Experts of a small language model: 83.2M parameters.
Below are experts of layer 3 (counted from 0) of a mixture-of-experts language model. Rows are named router (the router's row for the expert), gate (a neuron's input weights, with its number), up (a neuron's input weights, with its number), down (a neuron's output weights, with its number) and show model dimensions 0-191. Each number is 500 + 25 x the weight over its row's rms, rounded and kept within 0 to 999. Numbers have three digits each.
After each expert's rows: a language model's description of what the expert responds to; "comes after" lists some tokens at least twice as common just before its tokens as in all text. This comes from a sample of Wikipedia text that the model never trained on. Tokens count by the router's weight.

# expert 11
router:463508490515484512488485510534489502521456537500566514479501470496492476506497527482521473571547525505485507523521441513539529518513468485462448503494528492505481504511487506499490498550489461525502500492510498490530532514481496553469514496524466532474490454515513463504526555490458463543518488514481565504446489519488519505509532500495564470472530495558478510527511495504501543508492477489494536511465494507506475500516453513483539487507531530514495476522552499529502505497523514520522515528468499480515438485525482517490513513514481515482491480491531483486521491493499505493
gate0:471506499479526495482498495533541516539511496518491489521508536493529491511494540494488507543467558519497500520471484490483519498454469483500519482479473513488478530500526504504492497493471505467546483556505477483519452488502561557509468506503523477488553463463482523471516480486471483528474480444494477529515460518480509480490515478519468496491477504494479505486505474490466527481452516478475494479488481528557504502431515543526505466521535507491457468467484524523515518470491503497451496490475494461512524488548504537500505531494467528513539493480497499471537492458481527502
up0:500524475506520524486505485521505524535496533525519467476488497517513522518536512509481522531497510486500505513446500496497499477458452518517505505436450496482512501502513514507477488517500487466561501552518462474516481515504523539522510520549523500503534508457491487443523476510498470517505492470483507532499470527466483500513546495502523510517454478479476492469518502462463530473484486498506534487477505524520486482450510492549470497493536492508480458513469515509525520464518521484485517487511465436501516543512499535535493490526495500467559489431479517487518463465475471524
down0:481520478512487572546505538497506493535511463466517487512522547503502498493507501497495477506475485489505525504438485502496503496510490486501504501528492469527483490507461541521504480494516532444478485488516485505530497488490490505493535516450504485506506516492538520478465494494485515529504486481501484510480499521556472528505536468442493487511498522525516515511477509467504555452448469534511507514473484458445495525494545490498532519583468474490479509481467503479519501504543513539523474533530534478474504543478505473511523475490475465510447470488513503525534453488484496492
gate1:474441476484460485521534532533489532509526495487490513462517483462462505494490523496525491528491480523496507499489521512553528502484498509508479468490524499526500476521512510439499526492459510475555516459529496492474509490487542550480477519516519507517503506543459488518519509498486486507478545472488497445482485503483529481545462444465449486468474479547452485537501516525474530551537514476480513465506449476492532502488502469516521510492486482537531506535516500517499511490486532499505487495470524496550467497498507490487537498493509463498520514509508511485503482513514569465
up1:473491479482520491479441485484484525484434519514525447529484503477507522512522515455480514523511534524515517510538522505468510478487471508531492490505527504470455509503509473496527515525516481515432492448488512487512481521481456525496541527498533468530532494553493475524496485514478533466500522479482487518532504500499487518513481505482483488461522509547510503506478518513524479478522454514541502480515518499484478488475477482497470492520517487513448501474465481499468494463518509511513486557491516483497463520445474545461484486520472531508483470569509549491522505448482493493
down1:532481490460507483475480525486522481490430497490502507502449531527562528519522484490557512541436487511506530496471501478471531534489494491509514522491511518447460487494536481481496500500520475500478482495508495486503503487498490495553487490541500493478544547499490490511484470498465482529502503509525478511504464511491506517542480516514478543497510513527473483515474486447524501508479505474512499485511468493499502489524581524452512524527471449516543496521529478546516516485516545538503473519493521514494545524507486527482516506464496544491485488520538532482507533549503498518
gate2:494466484491503518445495516528530597505444506476501515451487526459514505489506494491485499524482500464474524522506503504485529520477525501521473472498509504475454518501528491508529524499508520503501545470518494518533521495478499479468508460478463484503555481442515513454532474500501526527451480534465511534534488509493536518497459529505538515502497508507521516516506493569485511484482463487496496452501496480553499510455493522539484489523477530497475490496483511511488494443518518507515490459542491495517494513518521547494471515501483501471495486473495485470511451503513456484
up2:488505531474524506468473524525498568496470514501511504454520532469486534488478522474446518493520480456470506525478514510479516499489507493515492496529509537454498526468533492501502489483518499534500517481517507501493547483485497498476500481534468477499560506419521501420521502480494493525474489537482500515493487484510540497516496519512538518489518495530506512508522495543502513464465508487538462475495465500547541480463491516536490476535497521508490498521495508519490539477500521501493510474498459549523487470502523547497461528492484505466445498488471495498494439494528484453
down2:499500547523542480529468524517517519544514492517507490493523472457493520515473500486483502490492529474510507406523521507500453511517473510500493540497458517476479488502480509449524537512492521514496491463516493504506495474473506465494516500466500521534540469472501546467471511494501515512504492549526527548481473482500445501543507508483528464533522503501524507502536457467509501536462553548482491484520483487508509461479495549503467555505532495458494523481478503495455475520470487517520471477507513504462497511507467473513509516545538524518512516497495490514487478551487504498
Description: Family and life nouns
comes after: " |", " the", " his", " a", " was", "'s"

# expert 22
router:514487492498519519479510496498511512494480522490479511529486491515484481500527497514486550536504510489484487542469438476482524517520507514439496521551483486538524466549455493480484502463517467488544532546502512494485507525508516532521502456465524443468516461479449485530515475487486443545469520491556489461461474529514508465533491497489489489520515522498498543514520481514530510485500499517527503525509488483511523511528507531494476503454484520491477492458460472511484528454513479542534484493491436506510474503442524507524477475512470495517520509508499464490522492515490479504
gate0:528505500551494487468508463508532515467524473512485489477529459512502539477478484502481517522592489512480519516533501487488468511491505520448512456512489497511521507516488507496530485476486488512481502505473474448471496501551524549515428486468479470502499500508536496461504476500514511517484511520526522470518526539483443496496542515506458507490481507487472541531471513491473515450475545507533515481468507499522520521476517458497517512475521505472455501467489434517489524511482453499528508522486475518509494506510509513477539460524527514470512531482501499539518536503499474508
up0:465486513502563504488544473529532504509526481519488459506505475468487532518530462498512462542496467541490480521510490488493519507509529505509498442501484511471475455500523521505482533458473527458517476477537473472460516496517477512513513483476511495541508483461525502486488510483525522524507473486453497475547495499526526518497499517503515522483500499483509511520497498529460464469519530525495467533493440476511482521541473521533467490481473502499458503459503433551527477482524490512451496502494511508504479525512500504429502476532536475498532518502483478528492533514534483532
down0:488476517537507517510507475534461488484525528493527576524531536488494497503459532507507495476550481495510511529513459500490525474516501493503514515534545513443556501519496498459486483488470487485503470488553530487496507521503475490541481528496446471476496446467493512522514511490506509508497494491473524497468523501487475474504481482485539473517491490485481496504503486525533538479490501478522491466527500519548536488554521499534533463532505473494505515461512485528522485503437493550530534509463533540520494515495510493429500499461519530483497449496508499501533496534513508492
gate1:494484504493499495505495512475509537504485542513487499504502469519503566485521484494519478497473493522511533519489483478482513488535534492507454528506467495528493472536490469502498513474467485477496536460496495437515510457484490512487493466502461503482515525471522496502484479510539510480484548512507527520473487499512474489473496504498535537496486546500496507470499467509522500445519488486489471533533453489510559510469492512535461471466479511495540502520475496467519498479518523480499474476555489535502521466521535448499455513556418499535507490483535519502490485547518492555
up1:493533528500536519514521484505438522523502490532536500479535510473543502524474532489482495481466450499478534514490520505505495503532475517515495495488515531463509559468504481531493477526552506493515475492559507496543509528468485503525508489477513503509471486441499502525498502478504487426556481485477503565493507460531539564516507496552511488486509488512517500522478504510470506515512493502501540458479496516506492504500476510497510487520483451437503474494502505533469507540474515500479546509452505526512507493530486506498518532514527500504457498491488474523497532507501556532
down1:482476510493515480492492499518481473477457496575514456521479527478490514500538505495528504456476494485495532496466516480507506508495467498510501491527493494500490464504514478468510477528493536500496537491526499465478505550541484487490515474549511541481505487497469455469515490539509478497483521526482511503535512470518482517486505510500540567492504470462529494516478495539455437518499514462521505506470494477495494489544461496500528467498492474508517506472497555476506518515552499495486551440551479543502527491501521562450540503520495482485490502492540471497502500462478499501
gate2:481523507468485520474571444474501486499488443531457495500478482481536486503509491510482521511474496517509526485515505485495466468501494491492512481525528506509575505513475493534506519475515511523530533516511477494460509523498486522485498486436504505549462504524533453530531475485485538536514557481465523499463544458526528498505509482483493503492508491516488538566472549543466515519472487510473490487494512472515506491554462499501457473494506518513521493462523509515448494508533489519496484469465504508508526473509503500527493501480485522507504477535512514508482482440507505525
up2:496500475489501463508473542460508486518531491478493504532530498501484536498482511469523487457537559475510489486492503528506505506478496450535533536490451502508471488471495492509533516509517506524520492493493512500514445513501490470493536502483537494491523459511479497491520542510519517445484484499555524516500424545449492503503517502514524440532482503466521459472517513468536518507494464510481487502454489515483534489503508474527522540479485463528484494505490481515560482523522482499460504507529543488468502485481533517475479453528530532509490497477481465536514520511493549501
down2:518513479513568451435487441525471477483511543498550523553472538476535493558504498480478486541509505444481497491483496528517480511498482481505516494478501491481476529514491480509487499472530520513480504565478514488540470513509505487474517535497538509483487508549500497484508482504497500526512467506547528514506486523520558517505517482501499528498482499518495498471504495532515467500472532509478549491507517498481517458519502510483517529423483496509521472521479519533463483534539521476482473477524477506488523440526516487500513497500486500513472511530495534517521519496535503454
Description: Infobox field labels
comes after: "-", ":", "|", " •", "\n\n", "20"

# expert 3
router:486550509495525511482489508568524487525504539510484524501496448467504532478529513460495474501486492479513527527467512474545519491454462498516512476495497547505506462483515479521478489520474473476573524551467462490508494454472469506519461498522474510503497480511496483500502509503532463501487484477500533509520529492501501508453507501491500537459511453521537495536448501476520472502527513509471502523448491516528501535482506468510504491495502515494472527540477516496542535526495520486473503509497539568459526502488503494531504496523522527513542529497503501443523497507523543484
gate1:489488506545529498510464507523544517532483455483515505496550491488494508504503440454500512509479485568493538508480521529488517468504503512579545482518493541514482513516509498499496527499479516526504493520494515462498473490521531488532470534484514499497451482547487507548474515494494526487520545509495489504518517488509486481485508528503526513474515488446475485472495512496500535475498498522511484478505473479488497469506490494478549545476539507490516512485505541465514488528485505493504514464530558491485507534497465549510444486502486537486515526563531456494447520496539488487
up1:471499536514516520507500451524525470517461518510501473502496511508480508546457528553512528513514466486459478525530540496541514507532508472483497473471483507482518513515466471475517499514540469498544522484501487501443486519507504469469535571500505502531514532491508504515533492487508520530445504485514504501453554548494525509483502514503506508507535530456467499531512488464482496479494448508504498489528506453498515521467482487490479538503505497527477527482489470506477512474523476534493507486515476530519537521458511491448502467528522459508468520496502515479510560543527532498
down1:530503472504502493536481444469522486490477516511498509502509444470527534490508513454506434463529515493565481487468549491548513465460509518508519482506523512501444522445492546527489467554498486513512521503508526500511497489456492545511501524448482542468464489506483471468513489528501500495522525504508513466475489524432491505501477518462506517470524486450488505481511537495438506539477469511483487511511521515525520474508516489474481492503471546481519484495489522507493491514474536500528526506479490477500512460489495508555487494481484503542508521516521502500514491500496503536
gate2:460498515485474537522486504489512495498478500515504528539532539500525481491476454495484502513495497479508514469534481496574524472472490511535509443487499492500476513482495489506518568522523496492454502496505475478476524500525470459455489508474469467466546474481534478465499480534527510529481472559555508503529461487500530469523517495530504541514506515477488534482479455476520455496532516459503480491497519478523493546502518512467534513510492531473520485462482513491471504495506503513496539464516508515448474457515508519510516482498480541510465506463502510550499532468510513495
up2:496521498504476479513527480519559546489462502484525498480509485492502533524484502498458566493482472503499480544501533522529534465535520509520482509470532500499527523458481508519489531520470496510505485508512484500548508514451504429487533529486453546527471453507479507554530490518519503516508497486451523511511478477454500521517508504501514482446494509482505496522492477496489457488453508485506496526493469489516531481528477471555525504491489467537480506518455505513494478478499448522492486522482467518470512484525490480503491479489441518489474476519526477507477526479473557499
down2:489480536501479521492459516507494502471487488452487482506478528508525508577512540485480489554492468499518444495477488469526523493533519486486475526442506493464505545510480498515495536531461468523461496506488494498480511518462460459491484507494459499537521477470498497504510509513528497498501495480487526464562451449507525538476518511508508490467466496496475531510480530454508487512520477487438502548491556486494479523481520491517490506477502495502477513517497534488464482515486452540493530512484476525487512477551535511520468501524484513497510494493536474504522514491539488541
gate3:501534490496518509519551467508497499496497500481555450514443472513544497565535497511525506447451489506471508482480499501517447492480498555499506503463468535519495493488461479493515496510463484535501515495494531488531523449484464490490487487511540524494494520485513517457512493463526479541491493485531486534512498503482461506536443534487504556512501487514531487498482529499498499511488493482550523515470514511469513473474526464501463514474495506476482544456535518492459536519496514481474518509496513512553479519470523488486531518486529454471507518511496502505521471541527497516
up3:523485494490506455509468489507538518535514500496469525503525515518451478493464520495444513501520515519517534482537482516500540481551518448506495492505542457511507517488530511484522509483502536474464484473494475494488463543492542515514476516497478507545449487479487490513506472522462532465506506529479525481525495485495472446495519489507495477463479496503512524496493466513521485451490475532484469462528470511527470456523482548505497499530492514524535468518466515543497465475526443529501453530494514504481536507520463525470506487508491521518484488477510491504516562487460456509
down3:492502456476504505493534508483474474484488524515474476481530503494521555482460487511487514479523494492462478476499517527500488535487486503480488463512444508510506466493514484469531510496518485467487535485443492486518538501509490540494500512512478455485503475464455494499522520499495512509517485480479540500476497450525466495510505497488494511490537423463486475445491509506514481463520508525423485490513495471470522477448494490520538513510537488537525478494469497515498542459492507475546472511459457567510545495479499478525516474473486533491511499509473508540530486497491492537
Description: Quantifiers and degree words
comes after: " the", " a", " is", " are", " was", " with"

# expert 31
router:513493476516538420526479513457430494498508480505498500547502476502485487492487480514537502511514466485512488475522503484466484500508519527508461496484509514491507478433486501506522513545521515523481492478482495477500514529479487445513522525484509525485500518489507505516499594488472504475507478510488500506521507485483517516486529490490547494493543540529484489519522526481514482479489487388500504515505558529475492473477438500502494481505527498488491493544476495478485503518485480509469495514461533481491500520521494492483491520520517524495502498487586526525513497525482481491
gate2:498506483509485551519531502525483544434446527512563520484501481516505518477532506498533506495487492521449522501503479507454536521518495494482468502497473462530496455448532517456488530499477491516554522495453529507480541536495513475501505463515526525511535474519489461463522490464513509506510529489497531501514531492476503517468552525520535533491495453485523503481508546492515486534481474465519489461503496501480524499500496463468542498470522479485506491502534493504519514503430467467513514527532502512523481457515506506521526479511510474519480515508537468485497468492521511513
up2:531544507436496482521481530470502499481514544504514532511482490538517506489489475507472503484491452483519470428506514500547458505513493530483505490463504441500516489467513493530475504476462509470490500492489483480509514478474467494479480506458494485493492453491488451518501468478506514489460485533494511505535461506537501495509510503516504500521513558504539484473515510492502501530482444520505506510501472484493491537518492468482556555507457517490492501532566518530479485488467463498519487488536533555540501480505515502516501495490553450506483520514496503494507464502518484556
down2:507538531441492493493493478505497499500504521480460466530501493434467498498488458461549497491514497458510515451473516515486458488466441477516503548523498474473477483497509467516510537495500523503534514473536511500500456522491489498457477476491472476494537507491484501446536512487493532489436492460493506482527478501493460522452514503501531478531513546487480494469501478498493481481526498506530485467542504506488509486483494515488535506470526483521521536508494512484483476477445502492527443536468498506492510465483494510509499526478550514521518472491517444462501464514472511529
gate3:528471534484449497513482478507529539502479530475496481488533510485474465500537525497483495546442486459462485477487507492476493524502499508488461485467469454540495521478487498501529506486465488529527480531509492514530494505503502477536460487555460520471513534490476481490531493532463493491454472528475474508532457550492457473495479479549482497489512479509512554463547512530487498506476522496488522473479460468486509509515499519497503479530527482479530539509538502465526536512527547485516528529485517528522497528494491502486499531511513516501460519523535468524474473453520513499
up3:513481521473490502513551507505527485494515531470487478534496532546466483490510541473473498490527476482480471529494504467523537427490476469494532516498482515502489567521427517543520519484478469523507486495497503517490519541456462436498492485515475458527493537515490513502471479492477502474522523525508521541486529484513480514506505499515507513504489479540520502455512449501565469512531495504463545475481470505465484497520501499504506515507505512518526514541487537497536514532481495500503495472454516511509465454483477460485486535493521480510460477501523538500486490499502454503
down3:481477493501500507517493510558494520514478512486505515491504523497509473484496481534494468484477481496510513498450494496502500455467533497435513470555557469497529508482484521458472478523536492499520471527486492514501537479496499451511481506522517463502446469458488504499474455503505530507493466462480534510492503493480490509483518539602489479498497474457534468505524505466515469495533475511486476517520463480478469497510488504542485475516498547521524498496479500476491491482514507512505562541499501473530520491499467506483477472494495510510531521535462522481534449469493458482
gate4:490452495492514526524493486511512514484479486475503510495526512493526521515505527510503460511513537472484512489508523537454508498502459519491502485525474485496500470492458489570461507509500460483535516508474495495455528503469472528485488466481482500513491498544508506497504500520493519459536518486499536456489491492516463465419546496495490496546484490502461518491480494499525513511474487505494479437532517463516556481550517489470488526496498479483440533520511463493499480506483476493481516519487534504486510534508460481482511435471470500446481504532501480486464509505466563523
up4:445493497489528495508522502520481488505437482500493506487529505508520517494507479530491472507490536466461498517488558481470475487510491472540479498482510524481480461487508477490449551508475467487515474493511486499450517478467459489488518465496476513520495496482502488502546482512513496465517524480468532504516490477497488483465527499486478496538487495506424507553450492485518495510503472507478531455515524500532517461509508428497524547500495477494474514546477451509488483477470489480481498556535550484502511506508464501498546461493511496460510474535482504482484461506469479529
down4:494500513478494458521500486477503464460496510503518543567497456478528544481505481469480488531485478511523488502472507453496504496541504523523527512481515435535526504520520484506508504500504459491508529542475513473521529480503458497500511529562466512456476512482520490522488490544552531534502488505491501522497541461494524519503488501547498482503484491501521508494457499461512502521518530523468445503467517485477483509515526497456486506456477514478480511484468479494495531514492543479533491522458508496485535486482467514500491507512540472445487549481475440489535531502506522489
Description: Numbers and name pieces
comes after: "20", " ", "19", "–", " (", "18"

# expert 14
router:510497473522531417528473524463433489494506480503498495552498481507486486494495483515532503507510468487509485478521501475472489505509519532507460507479504514487514487439478499511522518541516518521476488480491499476499508528475488446514518527484505521489499516486501502509500591482472508484502479518496496503516506486488518517486536493486550494489538537530488487514527530472518483485496486391503503516500562536465492476483429508504495488502526500484491493550476491482485504519483471509465490514463528481489494519520491488487502520520522515496501492486581521531513497521480477483
gate3:465513466504504511519496489516541503503464469478533483498499513491469484504507530481463515509487438539514487482529496487440472479485466522502524509494483526516513512514505538479482507476500506502503456558537495472530526505509474463495496478523487493493520487502496509484464462495533523482508483491490472490481472520516480493480530534535476525480507476469483501479474475503500506482516547572449504498471452494420480497493496504460515516499496484486498500493456534491489480506537517514460505505493471527457503449459464505539486455502475466513548499483485501444553542481500496496
up3:517470488526494498501517485486497497486503515525491514560493508477511522502559504487496504473543515506463514512523467489512449502511498568492528515515453518475513506484511465517485484512516519509524511494520494485485504485480467477496515498471512520519479449545492440505494508457457494461501524488507499483503484501488558504502449492517452481501521492495499484531537486444511468499491473485487468503513496530527515535487506477539539482468513458452556476466492490554519475490512508537514508528499493515510466512520511490517529533536517470491543492509460506493463506488504593518
down3:563533484508485478543517516449554487449490515528518486457482464493510497478511507472502553492517470513497514524457536500508501477529491472450494475505473527473489505474527543483528507488526499504494474485484470471513549479494504504527510469519474464499470491514510533515486561486487529473541524497458450516511489493480477459479497517550529485499486508474502523504481498503460451481524472478477504542575516550528503498516497494516500527523494527494490502482493517561459492526525506513494481517489491550518478512515519508522495537495498541489514506519537498527515493517495496536
gate4:485522498505465500509540496509510521524485522494516499499474536490549540505532489540451471498509486501506470497500516497470521494529457486527483485483458491488488527478484504530498482516504466486525453528497515469500507475520529443498482506543486514541514464491521492546515477511536501493538486530512492549511509451562507533505488510498519469480479487524485522470511456474518471513488523407487557484514501470480503489515505522488502539512480481466514491527491523530498471467551561457457531474484489544512477511530516517484490518488504523509468494480478482478479487524518500468
up4:502530516532478525473519497473483477509527463514484521473475463483536498507495512499475515510473466507516503527510479536524545518514517462508458516485483569497455475489521518484502482485508497497523498437487485485529435492496498465531496495486481478513492525515550493501515517449538473447511512456515539498467489515473544496485464541506587514495496558498555490503491501512496514480432482485499484515529532517470494503497484478506451490515515495509490499485515504509496548490525502518521501490502531463502486487483487497477476469501486533507488485461498469478463510514519484448
down4:471512504519497588503486507524481491538510528540499540508461488521477509536535450505541474502478502484518473477510522512458542491540499548499528491476507511517499475499450501515518469538502502469498526520523474519525481516499461511491506490495540511515498513457511505481487507491520489488508446532500483529559463493530481452495485504522544523530501491499483530474531538465515504475468508483478511498492499489469485471531527536483481475532486474461479506529507532457488497517521545493465513505482519545500500503504469551484482490501530450514527498562511491465480492532490509487
gate5:493511518490463551492528507496518539492507506500498452527513458518499510527506495480512528493482486501507463492478495541476498513543486515522473520529463495559456484459470480464516493528479526509486533524463517501538493520498519496469487479537479553505528484485474473494512499474489481499488535470467482513505473478558496521475516488487512449473482527537521505535490481495520475521467552450526499490499530471462474491548494532517517508459496458532482471495523503491509488488506512455537470532516553487519538483507459501491510509482523480481545495533529496495516527442521487464
up5:462492507474463490476518466509548513506464475485446526525512498532469463515508495480546494512541523531515484461466488542471506512564511567478527525512479471525522457509525500502497505501499510482470490539485507489504556521526557538510471507524472516481521490531489477532479510499456490497495519474469494497462501464499527509486511473451490473472489507507494489475522472478480471521483531456488498501543486503504463469535479522490493522505494490469526513508516500494482494443523516460509476479474519474497516467481514554471483480476488516491519512479506453506483496535524551472
down5:543484498490507502518462472485493492528553469487490471508494500527506521457506481537468480509533525483520472510547495474486511517487459509512484453513481504515485507555488479510504444521502484480498490475500471531511516477480531492507502478445523483486512496480469518526470510485481520452475493524545495504493475469481527512506456504499515497559479494475558506489528503519504522479441462545486519453535502497474515480483455540456449509489486524544507491535489514511495488488457473486523496484443508462538557524536504479465478520483492500487503510471491491471530483493480513506
Description: Name endings and numbers
comes after: " ", " |", ":", "10", " +", " $"

# expert 7
router:507500470517531416530477522463433482492503481501495503548504479506484489496483481510539509509514472486507486479520505482471486496507519527508459501485504515490510485440483500506526518550517517518478492474488496480500512533475493443521517528487508519490499515496505507514501595488471503482506479512491492516522501483487514515493530494486547494490542545538481494513521529479513486485494488392499506512495561529468493472482434495504490487507529495483492499550478491478480502515485475505469495518465533488488494517519492490489499516519516524502501498489585520528516489526476483485
gate1:490497493497525513502522475515530485455495490500509567521511462486487455524511491492516521497501487484503518502536510496480477491446476471519507504526482498472509471475523501475577508553487497501500505508470478461486524541471506492475496473488517466524471472506446482509498539487473451528517513462506493468500484486545532533546501503496519551495549524471497510518469498507456512438523498485500507479496505541497506497459473521493486490544532479484562548482493498488530493476521472476527468535525510527493479446484513457509519497488489516527491464520508456469509536506514511506
up1:482514487517517495506507509476479448482551507491514536501502551492498468519469497499540529476497483503511492502505481457470532502498503457518508488509468504506518488498474517485560521515498512491535541480525515478471518532505467498486527522509490460504479467478461513534603490499504422533509508501484495507530486554509513513529486501497525557467558501488466519506463523487470547475545478502499502497511542490474472502475513496481469512525509471504511528475521523498507448485493468488550470507496488521521521484446502494515481498493503515530486480537480489475541513510512515488
down1:500540517496511508517480479503509483499504526490535493490503469502537489539516518514502480511466441533468479478531522513464509484489452542531538505536491512511480474518486491547477550518476498524532524527478456492468482482465538532455474500516481503493507488487519505511504484488476488525527511459488525523522483515482449481472501502514479527496508470479474537525501493498484515514530451509440504494481505486517491479479489517539467478494448485519516529543469448518430486506505475538513521497526487541503529516526541475510518510488527516521537516534533506513459523546546501477
gate2:498506510565516477493524504533458525447473509502479489513488486533516548482466480501518487481556467494480474514498565522510494496487517508477502446498464557491508428497510472460508527496465526504494467493484502513463479481488481451474504468521464463511486497479505502499514530509517482495458499478486509522518514519515507505515483510479473530514470489480517469491492518572570540466479529454508490542514530487454489506505467524514493474498501493496500494500493509485495539451498490503473516484476449481498481490516475499468506526489463502469511515507502505526480462447501496527
up2:537480487494496547553458478485504484506513536500490452495530508478546489485547526529520526489484549481532513510503505517476481505502466497526518476508523463451470517504476476576500474491516445508507507503511526499497546497529498503517499502484496484506493508497480518520513526512533483518460541496514497487496500524504542475473518552494503537498479494534496498526506531433458467494535489514505551514474467455471505485479524487509458495495493489493471517514488509581494505525540490494484478528522468533507505508493510529493466510471507506470476501478482446476498515501492497431
down2:473517468483515512502494496532495503497489522479449511498507539532525518503482491509512512471515538484475503506465549508480449486540509500478523471514494533525552528538488543522511496483484489548511511532495534468487472516471499528467464542523541545516487453513504546509495523479526436521482518510480515488509489525457501514506501474534516507504516484470458485490479515505465505519486518480484528510513461512505503522526532465526515498531479512548469547526439525488510524467460547488488516519519491528528469505513553501545559503492477482511496466508473506478505518474520500487
gate3:483509524487509506441513485549506539490512507490486487508492479506523537498547551486508460523446474501469508507546487481516547474524498482488538492518462512468515505470553472529446546506483547518548528531465533485534457490511520484495502513485465540497497504528449487475524521511508554484511463492512478479480535475524499486516479497473521520469507511472494500519511479527514498529499482470544505505494526517471487489547514537475504513493478527511522502499482518477523508510493532496521517498493510509464522477487560514506493512458457493481449526517505474439495536510485524500
up3:551522573543499472487489549507556504501463503514468536500489521483518523482504520470522449507506483537478482517568495468535494481510451533499565508516485491487509543493539510520477481505501552500479518506482503544506455555508540486502467475488480508488485492465491538439535532479477530504523500475515513505473480519496469490441490490450522540490533512517513463510497503487509516518506502506501521529511526512558481484526477494501499505507494538493506464482459496484498506478494495483533508526487476507487522484479513523528503503513491510479456513521506495470536503521516512469
down3:523496465483513520475475493511529484544487477480525527503509494491484487508507511525511502494485433511489511481456486498532558504497506483484504565530512492530485446449473483487486495504492516547515540487469481500481476471547481503473524498499532513517489514468486471528477496491526523487485492477508524531518494503469505490473503477459537481510487465524462464489508479524490487481505556514488480536516486475504537476503501483505516472501519473493489529508524593451505510535554465467497494466525520539492494514488472526490467538538523491465554474470492468498536481500490504517
Description: Mixed mid-phrase words
comes after: ",", " and", "–", " the", ".", " to"

# expert 2
router:509497481508465520475510493500515516507532503496508497514492483478512562527480511499476509485471507479494540509525522508499489481461489484500477476512466482513517472499519474517508551478498479541510553530530507555518474498510483541501505437508512506507528479536536486510508484503487493515516494479504503501477493518510422500463511490533489499446450521520467515475476493471502532492528479527497493459482486483520503558547522486499490516518486514557524497506508547483525477477511475511524494468505486463510506486505508548491481503487499452518497516496515512392477508440526544490
gate0:501515503492460508518502497479522469480554477488440521474489471521542524495490510481516514528492485488491483489472488496486533493491494511488515480492502481496514470483488547469527530481536455484557515430525523489527435509508509513497445489484501472526515495503469495517489528495486500511533511529543536510498518478516522532502545508466531505482516464541524480504478520517544521532502461542522545466532500512480478519528549470536476544476500488503529511528521513497495511476478486506496496500447507522519481475535514490478462478492547481484532453537537497504534528501513537499
up0:529503500481488479531515515494479493498495524519543493508507472491481505476517510519500514515509476500511528521528526515493500484500535503535465475494505523471495491497466515497523469457513481460500453501516453515491551474492504510489546496487488519502485491529543551530523496550461496482465474510458454507471497462483517506518492463463518477503544532505435496548533497502480490512506484472470473473498490475511495509513488555549492489508527470494543486498526498492553492493520514435505490564499453530492489463450508553535477543518484499488490542522477526523514505503524486481
down0:488503530468474515498503503531501544523504498465509485507465474491483540501476476500508518473483444542485513519523520520502496489508491506501489494485495466503520549496503542502437526479507474498500519517478543549533506511505484509477515452527518481515482473466524496503496501534516480480501510462523453523515536533525517464543532513525478500492499411548515501508522526530515500481541469552511485486508480523461535514525489578511519492503506499465513479444508494525467516492513511510497476526512496503504520524504510508495502494455471499499482482533491489426495484483550526533
gate1:481512544521488488477467520504522507512486525495570464489507508484490479525490463548497537527513491489533445488474489523548522484481502503522494463453518468530475500527552498478534502473518494496532541473509443506549534507479455487533526479488494461499485526494513499518460528512494455508504553516504510503510516493507479500475525470465504503499533520515473525471506499511507515546494485515498478480505457436478518494489500493519557499493462477469524502470526425525515507555508524480514495522524492465521489475503519496522474487521497482507506457483512516537494515526510482532
up1:541499482468494495484504532493505517496528476560436536500519461505503534470488504427510467464501510522448546514496498485444458488508502515494467508522495527484500519509453537525461480520522521492474479515483551496481480490507527495490453510514487560504496476496480494491542508517509521497501466497486485523479497502485495498522464508556467504496510478503541474503502504516489500492498520479510506491526504556503512523508473498489451497505537518513488529561477523501494481475505422487474531534479542572508502525496497490485536534506493499505477528507508489500485495452498498472
down1:504505517511520529481528506502493516477488511538459468500468512507519517492534494510498505481507488490465568502480458507532520542460507505541529493494503485524506481466531534519478462514502471514511502508509459481511534477522477504466521503521484504533496514504528476485520493472536477505493494535476541471519520483543487483492516538483503477573453481471491522520497479567557477506564476482509471522475481494509493522499498538530492496455516480458481535517491489497487497554531525505507549493512496522528486481566507534482517493466520487465513528524469503504481466502545521471
gate2:514553441558502510530454488524475532474488472518504512480471483460521484477487481498506473464501573565452490474519503525528564464535476530475456535470465513471497467481479511423495501508497528500499468501483449452510453493535504483485473486484530500552494490496484500503521506535487513504501482516471502517488495490462492533530493495517490470485502507482545481490502519498494501471521545495495474506508513522483482480483511524486445489476502496505492525514470505492484490526477516524450494505493513440519481525503494509508482492506498498469489499491547479506494470507515473480
up2:455479520497494522491516478506476494503462484515494503467464450487483493499524438446514527463572537494515474511492507428529473508445517478494488509501519489526480496518493467551498542479525526514488523540532522486515507526499486527492526496496527500463496488482541510540493509483480458538502443497489514479518544474524545487518496474520481499511529516507488510463472466508520495506497485504494495474509526485540517500495516469542517509557500474513509526509490511551484511481513473494473535469505479474513446474529529486521525504520498519543493504454488501512463536517518518512
down2:546529514550474495497494497514494520530443450493504509486517543524524462508484515517474550462492465522483501432502496454500503468530500510492478525471501499508484470470501505514475498483471486491526506504494503499563456488499507487512511493489485477524479470473529456498473505521500461523459516499471508505490440504520490523499502512512509530575509525494492498492544521471530516503522542488481526478499448503461496490528556486496504518547498518512519527545524506507521470552489493513495471501468447551502527547507516507471475475475484529503509497491500471500484519473531530494
Description: Definite article determiners
comes after: " of", " in", " for", " to", ".", " on"